{
  "n_layer": 14,
  "d_model": 256,
  "n_experts": 128,
  "experts_per_token": 4,
  "d_expert": 64,
  "d_shared_expert": 0,
  "activation": "swiglu",
  "moe_layers": [1, 2, 3, 4, 5, 6, 7, 8, 9, 10, 11, 12, 13],
  "router_score": "softmax",
  "normalize_top_k": true,
  "routed_scale": 1.0,
  "balance_loss": 0.000813,
  "balance_bias": true,
  "router_bias": true,
  "init_std_router": 0.0133,
  "lr_router": 0.00132,
  "vocab_size": 12308,
  "norm": "rmsnorm",
  "norm_eps": 1e-05,
  "tie_embeddings": false,
  "optimizer": "muon_variant",
  "lr": 0.00552,
  "beta1": 0.9,
  "grad_clip": 2.0,
  "batch_tokens": [65536, 131072, 262144],
  "seq_len": 512,
  "train_tokens": 517300000,
  "steps": 3553,
  "dataset": "wikipedia_en"
}
Below are experts of layer 10 (counted from 0) of a mixture-of-experts language model. Rows are named router (the router's row for the expert), down (a neuron's output weights, with its number) and show model dimensions 0-255. Each number is 50 + 10 x the weight over its row's rms, rounded and kept within 0 to 99.
Before each expert's rows: "raises" lists some tokens whose logits its average output raises strongly, later layers aside. This comes from a sample of Wikipedia text that the model never trained on.

# expert 34
raises: " A", " R", " and", " for"
router:34 46 39 40 45 60 55 37 47 58 34 55 60 41 18 41 58 64 56 67 42 47 29 55 63 50 47 45 45 54 67 49 56 62 33 63 49 51 49 45 63 74 49 31 51 43 49 50 60 58 58 76 44 36 36 64 42 45 52 51 50 39 43 36 56 69 47 52 64 60 63 44 62 45 44 58 40 46 44 55 51 44 34 54 53 60 57 44 50 67 28 58 29 45 63 41 54 45 38 49 59 44 42 41 46 51 39 42 52 38 28 49 53 51 59 62 52 49 56 47 42 64 56 69 32 77 37 62 43 38 46 47 53 49 51 42 43 61 43 69 53 45 60 64 38 57 59 56 52 47 40 38 58 48 36 50 56 62 45 48 39 52 53 53 45 63 37 55 45 46 61 44 43 46 40 57 27 62 48 42 53 53 45 56 41 62 51 46 53 34 38 35 53 51 42 42 36 47 43 71 62 58 43 55 38 54 66 63 65 55 40 42 54 49 63 62 23 44 63 58 57 63 45 40 63 50 62 70 39 49 47 54 54 58 48 40 50 52 56 62 57 51 46 43 52 41 43 55 37 61 35 55 53 59 47 44
down0:65 52 47 59 54 48 43 46 61 74 36 51 45 55 51 17 34 47 48 65 41 54 48 58 50 42 51 43 52 49 50 44 54 53 64 60 34 45 53 49 55 55 66 47 40 66 51 65 41 65 56 47 52 43 44 51 70 47 62 64 40 51 28 38 50 47 64 45 41 39 26 47 60 45 54 54 66 37 47 56 54 53 57 36 56 42 52 46 54 46 46 61 36 43 49 58 58 49 34 41 33 39 41 47 50 61 31 46 48 52 55 48 30 49 50 63 54 52 53 49 53 36 33 38 50 65 53 60 34 48 53 51 57 41 69 57 42 75 41 73 64 53 44 55 58 39 33 46 57 54 58 50 34 49 36 50 38 58 42 61 57 58 35 52 62 67 48 78 52 59 57 57 33 46 72 39 54 38 52 47 51 59 49 65 58 46 44 47 54 47 57 54 68 58 55 54 58 53 47 45 43 44 60 66 62 62 56 69 53 50 55 50 45 59 58 51 38 51 58 40 54 65 48 37 34 45 63 64 30 53 40 72 52 71 62 60 28 62 54 55 43 48 47 59 57 63 48 50 50 50 55 53 50 54 37 41
down1:54 55 47 45 48 45 59 46 53 40 53 41 48 44 45 37 68 56 57 47 57 44 50 59 38 52 48 59 57 41 48 30 54 46 55 42 64 54 31 48 47 52 39 71 39 55 59 39 62 49 52 47 50 50 63 59 35 32 42 19 39 38 37 75 57 44 40 64 49 43 46 62 50 44 45 48 50 45 57 36 39 53 51 36 35 53 43 54 57 54 54 41 55 63 46 42 69 43 63 57 54 43 43 59 57 42 54 47 39 49 49 51 54 54 59 51 50 45 66 33 48 42 33 57 34 52 22 47 48 37 46 53 77 44 45 50 55 73 55 67 49 66 61 43 73 47 46 58 52 50 40 62 46 25 65 48 71 24 56 43 53 43 48 74 49 51 54 56 32 66 27 61 50 42 55 39 43 51 43 71 62 57 44 47 42 49 56 53 47 52 45 45 53 59 34 52 58 52 39 49 50 64 58 62 46 46 54 46 51 37 38 58 51 45 49 67 64 52 56 35 56 48 56 27 50 51 40 53 54 55 57 48 45 29 58 41 44 59 57 62 52 59 45 46 50 52 42 49 38 34 46 38 46 24 55 53

# expert 115
raises: "val", "ward", "z", "t", "gl", "gen"
router:46 40 53 33 47 51 62 36 39 41 55 54 42 53 34 51 55 79 41 55 69 48 46 51 57 42 61 41 42 44 48 38 54 73 64 69 52 65 52 54 33 62 62 67 53 61 46 47 59 48 45 53 51 58 46 37 46 32 67 31 58 39 46 35 41 38 53 56 46 56 53 69 46 36 43 43 56 46 67 53 35 26 61 40 50 27 59 52 52 55 41 44 52 71 42 56 46 46 42 35 49 57 39 43 57 52 34 60 57 39 53 47 52 49 53 39 53 37 29 51 58 48 47 37 59 53 56 54 60 62 46 45 35 66 61 53 51 47 45 51 60 43 66 44 50 35 49 58 59 62 50 63 62 56 35 34 46 32 42 56 67 55 38 41 43 41 54 53 49 42 49 54 46 37 40 52 57 46 49 44 39 34 26 43 48 49 72 50 47 45 45 37 52 53 56 54 61 64 68 31 55 45 53 59 57 57 45 66 41 37 59 64 56 63 48 57 61 34 42 42 54 46 67 60 50 49 52 27 30 66 41 39 36 51 51 54 44 41 49 48 51 66 48 59 55 30 41 58 44 54 51 50 53 51 48 56
down0:55 40 60 62 55 47 41 39 34 45 35 49 42 39 70 46 68 44 47 56 64 52 35 39 46 55 57 46 50 56 53 55 62 43 46 51 52 57 59 44 34 40 40 60 61 52 50 66 38 50 43 35 53 61 48 46 62 46 56 65 62 51 57 56 54 51 49 31 55 44 38 45 60 56 43 59 51 49 40 35 53 42 67 35 47 49 53 49 46 56 55 40 41 58 48 51 42 40 52 49 48 40 45 41 63 59 37 47 47 57 56 38 63 43 49 16 57 49 30 64 31 59 51 25 38 55 46 73 35 56 46 45 31 64 39 42 58 45 60 60 57 56 46 41 48 49 53 48 40 49 53 53 39 40 44 48 47 51 50 53 41 59 28 55 37 56 59 60 33 34 48 40 29 53 46 32 50 48 32 40 44 47 60 43 38 59 47 51 33 44 41 63 43 62 38 50 65 41 67 38 49 48 53 58 59 42 63 55 56 35 41 58 64 59 50 47 48 64 32 61 49 56 54 47 35 48 58 50 38 37 42 67 51 74 51 34 42 48 37 38 45 55 40 60 52 50 66 68 41 67 62 41 39 41 79 45
down1:55 74 49 52 23 58 51 48 47 49 23 55 50 44 40 60 52 43 68 42 63 55 66 47 44 55 35 46 60 37 59 57 62 55 56 61 52 48 40 55 61 49 41 45 45 56 41 47 47 47 67 44 55 62 54 43 52 45 61 48 56 56 57 47 39 44 44 42 36 48 50 31 58 68 51 44 54 44 48 53 54 51 60 55 63 50 17 52 59 36 47 63 48 61 33 47 51 59 48 54 56 61 46 28 44 43 56 52 62 77 63 41 73 47 64 46 45 60 52 48 45 73 51 56 53 67 39 46 39 56 53 55 48 54 51 59 55 49 34 40 54 55 56 41 55 32 63 51 61 44 49 45 51 46 52 14 51 47 54 57 47 45 44 51 41 55 52 61 48 50 42 45 75 41 40 54 48 65 55 52 38 49 50 47 54 60 51 62 63 59 41 40 55 51 69 34 60 57 40 31 49 57 65 65 62 54 38 43 46 42 55 56 51 59 40 54 35 54 53 47 63 54 41 52 68 63 61 20 49 41 60 51 45 47 65 62 54 59 39 54 60 35 27 52 41 50 47 62 48 72 50 53 54 45 51 62

# expert 27
raises: " —", " Total", " —N/a", " ", " Unknown", " N/A"
router:48 49 60 64 41 41 66 63 38 49 51 50 39 54 61 51 45 53 52 48 41 64 55 39 46 67 54 35 62 61 53 41 58 43 58 57 39 51 50 45 67 47 57 50 46 44 58 43 66 51 43 37 45 55 37 56 61 39 62 57 50 25 51 48 40 65 45 55 47 29 43 40 41 51 53 60 51 38 63 45 54 55 37 33 59 56 38 45 64 43 68 64 43 53 56 52 28 46 50 47 47 47 61 60 52 40 62 60 44 55 36 61 40 39 47 58 46 50 49 52 54 35 32 46 47 58 40 36 56 44 68 50 63 62 42 24 32 72 59 33 48 60 34 43 62 46 49 33 41 58 69 55 38 47 41 47 49 42 62 37 62 67 48 61 44 40 54 43 49 63 46 57 47 43 74 44 41 41 52 56 41 47 47 34 39 57 42 40 45 48 52 56 50 17 52 65 41 38 42 66 37 49 64 36 33 46 58 44 63 31 43 43 57 39 50 47 32 36 56 61 68 44 57 52 65 52 43 73 63 57 61 59 57 52 63 46 48 51 42 46 48 49 54 58 57 32 52 51 62 50 43 49 53 42 41 51
down0:44 50 49 42 61 52 55 71 57 42 51 39 43 41 44 54 42 38 59 61 34 55 38 37 54 66 32 62 46 55 57 51 55 70 58 40 43 53 47 41 47 60 59 43 65 43 54 53 53 70 51 44 51 50 34 50 46 40 62 44 67 48 53 64 55 60 49 64 36 51 57 40 50 36 55 33 62 54 44 57 55 24 60 51 57 68 50 38 78 62 51 46 47 56 65 52 38 37 51 56 63 37 53 51 40 62 37 59 35 37 45 63 57 54 49 52 41 61 59 53 49 45 54 75 37 51 45 48 40 33 54 55 55 61 33 44 44 70 45 42 64 45 30 40 55 46 61 43 49 54 76 55 61 42 44 40 51 58 60 28 51 43 49 57 49 54 54 27 50 44 70 51 47 63 63 44 56 59 48 52 54 51 45 39 49 50 45 33 52 49 50 49 68 31 59 49 62 32 37 53 47 52 48 58 63 67 45 55 61 53 57 67 59 61 38 62 43 42 64 37 53 52 40 52 43 56 49 57 53 44 53 38 69 56 50 48 36 58 43 61 40 35 48 54 60 59 40 36 29 52 55 58 64 53 62 29
down1:52 47 59 46 58 66 59 61 49 59 42 52 48 46 42 67 40 46 50 40 38 37 35 68 60 48 51 61 43 65 45 51 43 42 54 28 42 72 38 78 40 64 56 37 35 47 48 48 50 38 72 65 49 43 47 71 47 51 49 38 39 64 37 30 40 46 48 50 39 51 34 41 49 35 55 29 61 43 36 56 46 66 68 71 49 39 49 59 47 56 46 50 54 64 66 58 53 58 52 46 48 49 47 50 52 66 44 51 57 40 56 60 33 52 64 57 58 29 40 31 54 57 70 50 52 55 35 39 43 38 43 39 50 43 52 69 45 40 52 52 56 58 55 51 42 54 46 50 48 39 33 41 46 43 57 63 53 53 40 57 51 58 61 63 78 59 55 61 51 56 49 31 51 24 52 48 49 50 42 51 50 30 55 47 37 56 38 61 55 48 43 46 61 49 57 50 47 57 44 49 49 54 41 57 59 47 50 37 58 61 58 52 48 57 52 31 56 32 45 40 36 63 46 43 44 37 55 54 49 51 62 35 59 49 39 46 54 58 57 58 42 57 69 40 53 68 57 45 51 78 50 56 45 58 70 51

# expert 30
raises: "\n", " ", " Total"
router:47 70 54 59 43 51 58 56 31 46 48 54 52 53 57 51 19 65 47 53 45 56 61 38 40 54 28 37 52 51 59 41 51 57 62 45 55 63 58 48 38 39 30 61 31 29 60 49 51 43 54 38 44 58 61 41 61 32 58 37 41 55 39 45 49 40 47 49 48 34 62 63 71 35 65 39 65 62 56 54 58 47 63 45 54 41 69 53 37 56 41 50 36 56 57 56 48 55 57 48 37 59 47 51 48 40 51 64 44 51 41 56 48 42 50 63 43 55 55 40 45 56 33 38 43 65 52 46 56 51 46 47 58 66 44 64 47 30 53 50 66 41 67 40 54 51 34 60 40 64 46 43 54 37 57 42 59 57 58 41 55 59 43 56 70 55 58 40 33 57 30 57 40 62 46 46 62 50 41 43 34 35 57 63 65 47 56 38 49 54 49 43 46 42 68 49 42 49 31 68 49 66 40 40 48 57 44 51 62 38 34 43 33 30 51 53 51 55 59 30 47 51 48 57 52 47 57 67 42 54 69 44 38 53 64 35 66 40 44 53 44 41 53 48 67 59 54 41 31 41 52 49 40 39 56 49
down0:58 66 43 70 44 55 69 71 49 59 59 50 49 60 60 46 56 37 56 32 48 43 55 54 38 62 60 43 61 56 34 53 48 41 52 34 42 52 42 31 63 71 58 52 48 59 51 38 41 55 52 66 50 46 68 54 41 58 24 60 56 45 62 48 48 47 54 45 45 59 42 61 46 53 23 34 26 52 54 60 50 28 52 47 41 55 35 46 54 35 36 66 41 55 37 56 45 56 55 61 48 54 48 43 53 54 41 49 42 58 52 36 61 61 43 55 43 49 53 49 82 58 45 56 58 49 51 52 46 71 46 39 55 43 47 59 51 55 79 50 47 49 32 69 59 56 43 57 50 61 49 55 18 51 72 34 53 65 47 56 64 40 57 51 59 56 44 41 62 44 57 45 61 43 41 48 50 57 38 44 52 59 31 50 53 45 53 44 35 52 51 46 62 48 52 52 50 38 51 47 39 45 63 60 68 47 53 60 43 54 60 50 54 51 66 55 61 38 52 63 62 58 55 40 63 50 63 43 44 40 64 52 57 52 58 53 53 42 51 47 27 36 61 40 33 64 66 51 60 57 45 51 50 65 40 45
down1:55 50 55 57 39 62 39 57 53 46 67 55 42 55 47 47 63 46 45 44 52 48 49 53 59 35 50 47 47 31 38 40 54 61 48 31 51 58 63 52 41 65 71 50 38 29 53 60 77 35 40 52 54 54 63 51 39 48 55 65 65 56 49 57 45 48 45 52 54 49 41 55 40 69 48 46 77 33 68 62 51 66 40 36 49 30 47 53 36 43 52 48 49 64 49 54 44 57 51 51 52 54 53 71 53 43 41 46 38 42 58 55 50 37 51 57 49 66 44 45 62 56 52 53 52 35 45 33 65 58 44 34 42 64 54 54 44 69 41 51 37 53 64 40 68 37 40 65 59 53 41 62 30 51 47 50 54 48 41 48 34 54 36 56 52 42 57 45 54 33 71 46 38 45 47 55 22 45 47 56 59 46 45 25 39 67 49 59 72 55 49 36 43 49 58 59 41 45 51 60 75 37 52 55 51 43 56 57 43 35 41 47 38 41 49 50 63 43 30 63 53 63 64 55 58 39 49 49 55 59 64 57 59 41 59 45 61 55 39 58 40 52 55 48 45 53 45 49 48 54 70 48 51 27 50 44

# expert 86
raises: " and", "ing", " second"
router:53 50 44 35 55 52 56 51 54 37 64 60 59 65 50 32 57 46 55 53 31 50 47 64 45 46 45 50 37 34 55 41 36 32 61 51 55 63 59 42 25 46 49 46 43 40 48 39 64 55 63 34 55 58 29 59 47 59 42 59 63 42 48 41 64 47 54 19 40 37 51 45 51 42 46 53 50 66 55 47 54 39 46 52 55 66 58 55 48 53 58 63 67 49 47 40 40 57 49 49 61 40 50 40 54 57 53 45 73 52 34 44 53 57 63 45 56 61 30 44 36 44 54 60 76 48 37 31 46 41 43 37 49 47 37 47 54 66 46 52 45 46 55 48 44 38 56 32 63 50 51 67 43 42 51 61 47 44 62 45 48 50 43 43 43 40 54 58 54 42 20 43 54 48 55 52 49 56 42 74 58 51 48 66 45 32 68 44 51 72 60 52 41 32 42 51 40 61 52 49 63 69 54 67 42 56 59 68 36 54 44 62 38 55 53 54 47 53 50 51 56 48 30 37 60 49 59 39 44 68 57 50 47 58 32 38 40 59 44 46 54 38 60 68 74 55 37 48 58 55 44 45 48 44 50 57
down0:59 39 69 56 45 50 49 59 64 54 45 53 40 72 59 47 47 47 37 22 45 57 57 55 34 55 51 62 54 39 42 42 62 63 32 58 49 59 61 47 61 36 38 25 40 61 55 50 51 56 55 53 49 38 60 62 56 59 63 47 40 38 67 46 41 55 47 59 55 53 51 55 52 48 52 52 64 49 56 59 35 48 50 73 54 43 54 43 51 57 49 46 77 38 54 45 52 41 62 55 49 56 52 36 44 53 35 66 64 56 57 54 45 55 59 52 48 45 51 46 70 55 65 74 44 57 50 46 62 48 36 44 55 68 34 51 52 50 41 59 30 48 59 60 58 62 36 52 56 64 65 36 59 47 43 49 40 43 49 47 33 58 67 51 33 60 47 57 33 37 54 50 38 55 53 51 55 63 45 64 31 44 61 58 59 35 48 54 54 64 53 39 63 48 52 56 50 38 73 48 41 44 48 56 45 41 27 44 60 63 36 33 53 40 45 41 66 53 55 69 57 56 48 50 42 58 43 24 56 53 50 41 40 50 44 43 41 34 46 62 45 49 55 67 49 30 60 45 58 28 47 52 65 34 48 49
down1:39 62 32 47 52 52 45 44 51 42 59 45 51 48 52 42 37 51 36 39 61 55 54 64 54 53 49 45 52 53 50 43 42 46 38 41 47 42 52 49 45 39 39 70 46 46 38 53 60 45 45 25 37 43 42 64 49 60 64 56 47 40 62 80 68 60 52 61 44 53 37 58 44 49 56 47 50 64 56 39 52 54 52 57 44 35 53 36 57 58 44 52 81 59 42 53 58 46 62 62 51 39 28 74 45 56 61 69 60 52 52 58 90 48 43 51 47 59 61 52 44 43 48 43 41 48 56 61 61 65 35 38 70 63 64 46 43 40 57 59 58 50 66 50 41 45 39 50 47 57 38 33 46 51 46 45 55 45 63 50 52 52 67 44 61 47 54 59 48 58 53 50 51 46 34 59 35 49 37 64 52 39 51 53 51 44 57 21 40 46 46 53 46 44 63 50 39 60 52 46 48 48 50 50 51 49 54 45 49 27 43 34 51 59 34 55 45 59 40 46 47 43 45 58 40 19 40 24 54 40 35 60 45 50 58 48 50 55 61 47 52 49 71 59 33 54 58 41 53 40 49 48 38 33 52 37

# expert 49
raises: " and", " in", ".", ",", " |", " of"
router:45 55 23 46 58 50 61 54 53 54 40 55 42 58 40 39 57 43 54 67 62 50 28 63 54 74 50 50 40 33 47 55 41 57 52 52 52 61 40 45 67 76 36 43 41 52 53 49 43 50 42 49 61 39 62 63 35 60 62 49 59 41 43 53 35 66 51 32 59 50 54 45 62 59 48 38 47 39 40 32 48 43 61 59 47 44 55 35 47 70 55 42 38 46 38 46 50 47 47 44 50 42 65 45 60 47 41 51 45 53 43 31 58 44 62 57 59 43 38 49 43 47 71 68 28 58 53 61 58 32 38 50 63 45 46 59 38 59 39 63 57 48 46 54 41 50 48 55 56 40 45 55 41 54 47 76 46 41 70 61 51 36 60 55 48 55 52 52 47 54 46 56 53 32 35 73 44 67 45 34 45 55 41 44 40 54 61 49 64 43 62 46 39 44 40 50 45 59 52 49 70 51 36 68 47 20 57 42 45 38 43 63 48 30 45 65 56 40 38 51 30 54 47 37 65 46 54 57 45 30 48 58 55 51 50 48 42 47 51 45 30 40 43 42 31 52 43 44 41 49 44 42 39 57 48 42
down0:64 51 50 42 36 70 40 63 44 42 57 48 47 45 51 46 42 50 46 39 52 46 33 29 65 55 58 54 57 47 72 60 56 39 59 36 47 40 36 44 56 46 60 52 48 52 53 57 37 52 60 53 81 45 37 54 47 75 50 51 63 62 65 46 60 53 46 44 50 50 51 47 37 54 40 33 33 42 44 46 58 57 42 39 37 68 66 36 56 53 53 62 56 41 49 26 58 50 37 50 49 47 43 37 49 40 59 63 60 46 40 38 52 46 60 62 45 49 64 49 65 48 37 64 53 58 58 47 40 50 36 72 61 35 73 64 55 28 54 59 52 63 55 44 64 43 56 50 60 44 42 57 56 55 56 49 53 55 59 38 43 30 48 46 48 62 33 41 58 64 49 61 56 45 41 57 28 60 51 57 47 67 63 52 53 54 35 52 60 60 55 57 51 33 44 70 51 61 30 39 51 47 62 36 60 41 55 53 65 39 38 43 47 44 56 48 58 58 51 58 63 40 43 51 34 39 54 52 51 69 49 72 53 60 42 59 48 46 44 49 49 59 55 59 46 32 56 53 50 48 40 48 58 49 79 57
down1:58 43 46 47 35 51 48 55 42 54 44 35 53 20 35 54 46 52 51 63 53 51 47 55 51 47 43 55 59 42 55 28 49 46 44 59 62 57 48 30 47 48 47 48 47 42 49 69 54 64 59 52 50 54 46 51 52 60 62 56 45 56 38 36 51 37 55 61 45 39 62 49 58 66 52 63 37 46 58 47 47 34 43 31 49 58 42 67 78 64 53 46 36 45 35 62 52 63 51 41 49 54 48 58 42 65 58 52 50 60 71 45 29 49 35 50 55 54 55 46 53 57 43 63 40 41 64 54 71 22 53 37 53 63 26 59 43 51 48 44 40 59 59 58 37 35 59 34 51 45 58 39 35 52 44 55 53 69 68 62 44 41 37 46 46 41 47 50 53 55 43 51 48 44 54 48 32 39 72 52 42 63 55 65 55 62 59 56 51 37 56 41 47 59 56 64 63 36 50 67 60 55 37 64 62 42 66 40 47 48 51 61 59 46 46 44 63 58 56 46 47 34 46 69 49 58 64 46 64 53 67 55 43 53 64 43 45 59 32 37 53 76 55 41 44 57 47 58 42 48 62 61 36 39 53 55

# expert 53
raises: "ak", "as", "il", "aking", "ge", "igh"
router:48 50 62 32 61 53 71 49 47 48 45 60 56 39 34 60 55 57 24 56 57 46 61 45 49 53 54 47 60 54 35 52 46 49 46 59 65 52 41 39 36 67 53 44 45 61 40 49 45 49 57 45 40 59 38 51 36 52 57 32 46 51 53 53 62 33 48 55 40 64 44 44 44 58 63 51 50 44 43 61 64 45 53 44 55 51 59 69 45 49 50 36 42 51 62 55 33 69 41 37 48 54 49 49 57 36 47 72 62 44 62 65 46 51 58 52 57 37 37 66 66 40 47 56 50 44 21 50 36 65 64 47 43 50 61 36 40 37 34 40 40 66 56 50 52 50 58 42 68 62 49 47 44 43 42 43 66 51 60 40 30 43 66 48 63 50 56 43 32 38 37 51 53 56 51 52 61 52 49 49 65 64 49 45 56 52 51 57 36 62 42 31 67 42 63 60 69 45 47 49 55 42 51 59 62 45 29 29 53 37 60 76 61 63 36 40 34 72 50 66 64 43 51 65 53 35 42 52 37 50 43 42 66 41 54 62 51 55 56 50 60 54 58 45 58 44 45 55 46 60 49 59 59 48 51 51
down0:67 51 43 55 37 56 60 55 45 55 56 50 57 45 65 49 65 47 38 60 38 42 41 44 42 40 49 38 42 52 49 36 51 52 47 45 42 58 49 54 60 49 54 61 60 41 50 44 55 52 59 55 33 35 43 59 50 50 41 30 66 45 70 58 38 50 57 36 54 55 67 54 57 50 47 34 42 55 54 39 32 53 80 39 72 46 54 48 43 54 35 53 45 47 63 53 39 50 44 64 60 47 49 50 30 43 52 56 47 48 46 51 58 47 68 51 46 41 45 41 49 37 57 63 27 59 53 36 52 62 47 36 62 56 51 50 45 55 67 64 53 36 40 48 49 59 56 42 54 44 50 49 20 70 54 50 51 53 61 40 59 49 60 52 39 44 53 69 41 60 54 50 74 53 59 60 56 34 39 43 53 72 48 45 42 45 45 50 58 66 58 40 56 63 36 48 70 67 72 57 27 51 49 48 62 46 41 50 25 64 47 56 57 71 50 52 43 66 58 48 52 44 54 62 38 43 50 43 56 58 47 40 28 48 32 50 49 60 37 44 57 44 40 60 51 51 39 46 48 22 41 67 49 51 46 38
down1:55 63 44 56 29 37 42 65 58 37 41 45 58 52 58 44 47 53 48 72 31 56 38 59 55 46 58 50 54 36 65 52 46 45 45 64 63 50 48 43 75 51 50 45 36 58 38 50 56 50 50 55 43 35 58 45 50 42 68 65 71 47 49 39 55 64 68 64 35 35 51 59 46 49 62 63 46 49 34 39 55 63 53 47 44 32 54 51 65 27 48 35 46 53 48 60 60 55 48 37 50 58 50 45 47 56 43 42 23 75 51 50 29 51 49 63 55 47 37 42 47 51 46 63 30 51 43 59 36 72 62 47 46 38 42 53 50 51 63 42 38 41 48 47 48 44 50 45 64 69 50 53 29 40 53 68 40 42 43 49 43 32 54 50 46 52 62 42 57 63 64 48 46 41 71 57 57 74 57 46 37 57 37 46 60 60 49 61 31 50 68 49 65 64 43 42 37 47 47 41 61 49 36 52 49 44 55 46 39 63 51 51 57 44 49 65 45 37 61 45 43 46 34 57 36 46 60 61 36 49 64 49 51 44 48 52 63 26 50 43 64 51 46 54 37 43 47 48 55 45 53 53 39 47 43 57

# expert 107
raises: " and", "A", "'"
router:58 46 59 45 47 35 66 39 41 61 41 48 37 42 62 55 56 69 46 49 43 69 38 53 59 49 54 70 58 42 50 45 47 52 59 63 46 34 57 57 55 39 61 65 42 62 47 59 41 42 52 43 50 38 47 49 34 52 52 53 51 50 53 51 37 38 37 59 56 41 40 54 43 41 45 61 47 52 50 44 55 41 52 47 63 41 43 63 50 53 48 45 55 65 61 44 71 38 57 50 53 29 50 61 48 30 65 55 64 61 40 32 45 32 26 41 41 48 33 64 39 36 50 27 35 63 61 42 58 67 52 47 46 48 60 40 70 68 45 61 39 54 47 62 62 64 45 62 41 62 55 49 27 53 55 32 47 43 41 45 52 51 34 59 56 54 44 52 39 52 54 67 58 64 49 50 54 59 53 49 47 55 65 50 41 65 56 47 55 43 69 41 68 44 43 55 57 39 69 39 78 62 47 45 57 59 60 49 34 44 63 55 47 49 37 44 45 44 59 55 37 63 52 58 27 52 47 51 54 44 56 51 47 53 52 58 54 42 52 47 46 55 55 55 64 37 41 35 51 37 29 47 81 49 41 48
down0:34 48 43 63 48 30 42 73 51 56 57 58 60 62 40 50 48 57 49 46 49 44 33 51 51 70 44 53 46 52 46 62 65 43 45 39 60 40 62 52 65 51 47 49 55 55 50 47 44 55 49 44 43 35 54 58 42 49 57 65 45 43 58 44 27 47 54 39 39 43 34 36 38 59 37 44 50 63 59 45 32 32 45 48 58 59 36 38 42 45 50 69 54 64 41 54 31 33 56 47 28 41 56 44 43 54 68 44 29 35 57 38 75 72 30 37 66 51 69 54 72 40 48 62 37 47 58 57 48 58 57 30 55 27 40 46 58 49 33 45 62 44 40 50 68 37 50 44 48 64 47 42 43 53 56 47 58 63 41 39 56 46 33 54 45 51 53 32 55 47 49 49 51 36 50 50 56 49 33 47 51 52 59 65 37 43 51 47 53 61 48 53 44 45 48 63 56 37 62 41 61 37 50 58 61 55 59 38 53 57 35 57 72 52 63 48 50 50 57 43 50 39 54 50 42 53 57 64 60 38 69 55 46 45 65 38 57 63 38 45 51 57 48 31 34 58 36 48 45 48 43 54 45 50 51 46
down1:40 46 50 66 54 55 51 57 44 56 36 32 74 53 57 60 64 58 41 33 55 52 42 51 44 48 73 50 40 32 40 38 38 53 55 40 49 66 63 54 41 55 48 56 55 49 70 56 49 67 39 65 63 38 57 63 44 46 56 38 44 58 57 44 53 43 56 46 47 39 54 71 52 47 52 56 47 54 48 36 35 51 49 56 41 63 32 49 55 43 56 35 56 68 59 57 63 50 58 41 24 59 46 54 56 64 59 62 38 39 57 39 41 66 43 53 58 54 46 40 48 45 32 61 50 50 55 59 35 51 47 51 50 57 50 46 42 66 43 41 43 51 41 60 47 57 46 52 40 43 54 71 53 43 38 49 60 40 57 52 46 34 50 56 64 53 46 68 53 53 61 47 49 46 40 35 57 43 54 48 34 47 35 67 42 66 52 46 60 31 48 57 53 55 78 68 66 46 56 52 60 50 44 29 33 73 48 58 41 64 62 45 59 43 65 54 40 37 40 69 37 47 44 45 35 38 47 58 54 57 36 40 61 40 63 26 44 54 55 55 37 49 42 48 53 50 44 42 65 45 54 36 54 62 66 62

# expert 116
raises: " —", " 5", " 6", " 4", " 0", " 3"
router:53 46 64 57 48 54 45 42 50 49 41 39 60 79 64 35 62 45 34 51 30 51 58 37 42 60 48 33 52 41 44 43 52 61 44 39 50 46 42 42 57 33 45 46 30 48 60 43 46 43 41 42 49 64 62 53 62 47 48 44 41 53 43 50 41 47 57 52 30 43 54 46 42 37 77 47 48 56 51 35 60 57 34 55 66 62 69 43 50 40 55 57 45 55 45 49 49 39 64 51 29 71 50 39 54 44 50 51 61 56 69 41 38 50 60 54 48 46 50 35 32 47 55 40 47 33 54 63 46 54 36 40 59 33 27 50 42 45 59 43 47 45 39 48 54 60 57 49 32 41 36 43 52 54 71 45 60 42 54 30 39 54 49 50 48 53 60 30 64 68 46 59 43 62 45 53 46 44 47 47 43 36 50 39 53 64 41 47 43 60 56 59 65 56 66 60 52 57 48 63 63 38 70 43 56 59 41 42 48 43 53 42 57 45 58 40 54 53 57 57 62 27 56 36 41 49 44 51 50 38 52 67 72 44 30 41 54 43 54 36 60 58 59 25 47 58 53 48 39 52 66 58 61 55 53 64
down0:66 44 50 57 42 75 36 48 53 80 44 37 41 69 43 39 40 52 49 54 64 64 48 55 51 49 54 52 38 55 62 57 57 22 60 47 60 42 43 41 52 53 53 40 33 49 50 40 36 68 36 53 32 49 57 39 59 53 52 53 50 57 58 29 42 47 55 43 54 46 46 59 36 49 48 54 58 53 50 54 55 38 42 52 59 49 48 67 58 48 47 59 54 52 45 50 55 59 39 49 48 49 54 54 69 46 51 59 46 39 44 52 58 45 47 41 50 32 67 45 58 57 54 48 53 53 52 61 29 52 40 51 28 48 39 43 49 57 50 64 39 37 73 47 42 54 55 48 48 45 48 46 49 50 34 54 41 56 57 43 48 44 52 72 62 27 63 46 57 51 53 61 44 51 33 57 76 66 59 37 49 54 49 55 59 55 73 55 38 52 54 50 64 68 61 47 51 46 52 57 48 58 41 68 33 78 45 63 66 48 60 25 50 59 59 56 38 44 51 36 39 49 53 29 43 49 32 57 46 45 53 54 57 49 32 56 30 53 66 40 61 41 44 43 38 59 39 52 38 43 59 50 45 34 61 60
down1:60 40 49 40 42 33 56 55 50 43 59 42 33 48 58 49 61 74 43 51 35 54 58 40 53 50 38 51 37 39 59 58 42 55 52 46 56 49 54 45 60 52 53 48 43 66 37 51 37 47 60 43 47 64 59 34 52 45 59 57 45 51 50 47 53 57 50 63 39 64 56 22 53 73 56 62 72 62 54 57 59 43 56 51 56 38 56 34 38 36 31 40 60 64 48 54 47 44 38 39 45 43 40 45 53 62 56 47 62 55 40 61 16 72 59 61 52 50 53 60 46 58 68 40 64 39 58 36 53 74 39 47 33 37 41 47 60 73 62 55 52 54 44 39 65 45 54 33 47 57 64 46 49 36 48 46 59 52 45 44 52 47 41 54 54 32 29 53 40 28 47 55 43 48 56 71 62 54 50 39 58 46 58 46 63 53 50 51 50 51 55 53 45 41 39 31 40 56 30 39 41 53 44 40 55 50 53 64 52 44 55 52 63 50 67 49 53 48 56 46 34 57 54 55 58 54 53 59 31 40 36 36 55 69 49 54 47 50 59 66 39 56 57 51 51 48 41 39 59 31 62 55 51 48 27 47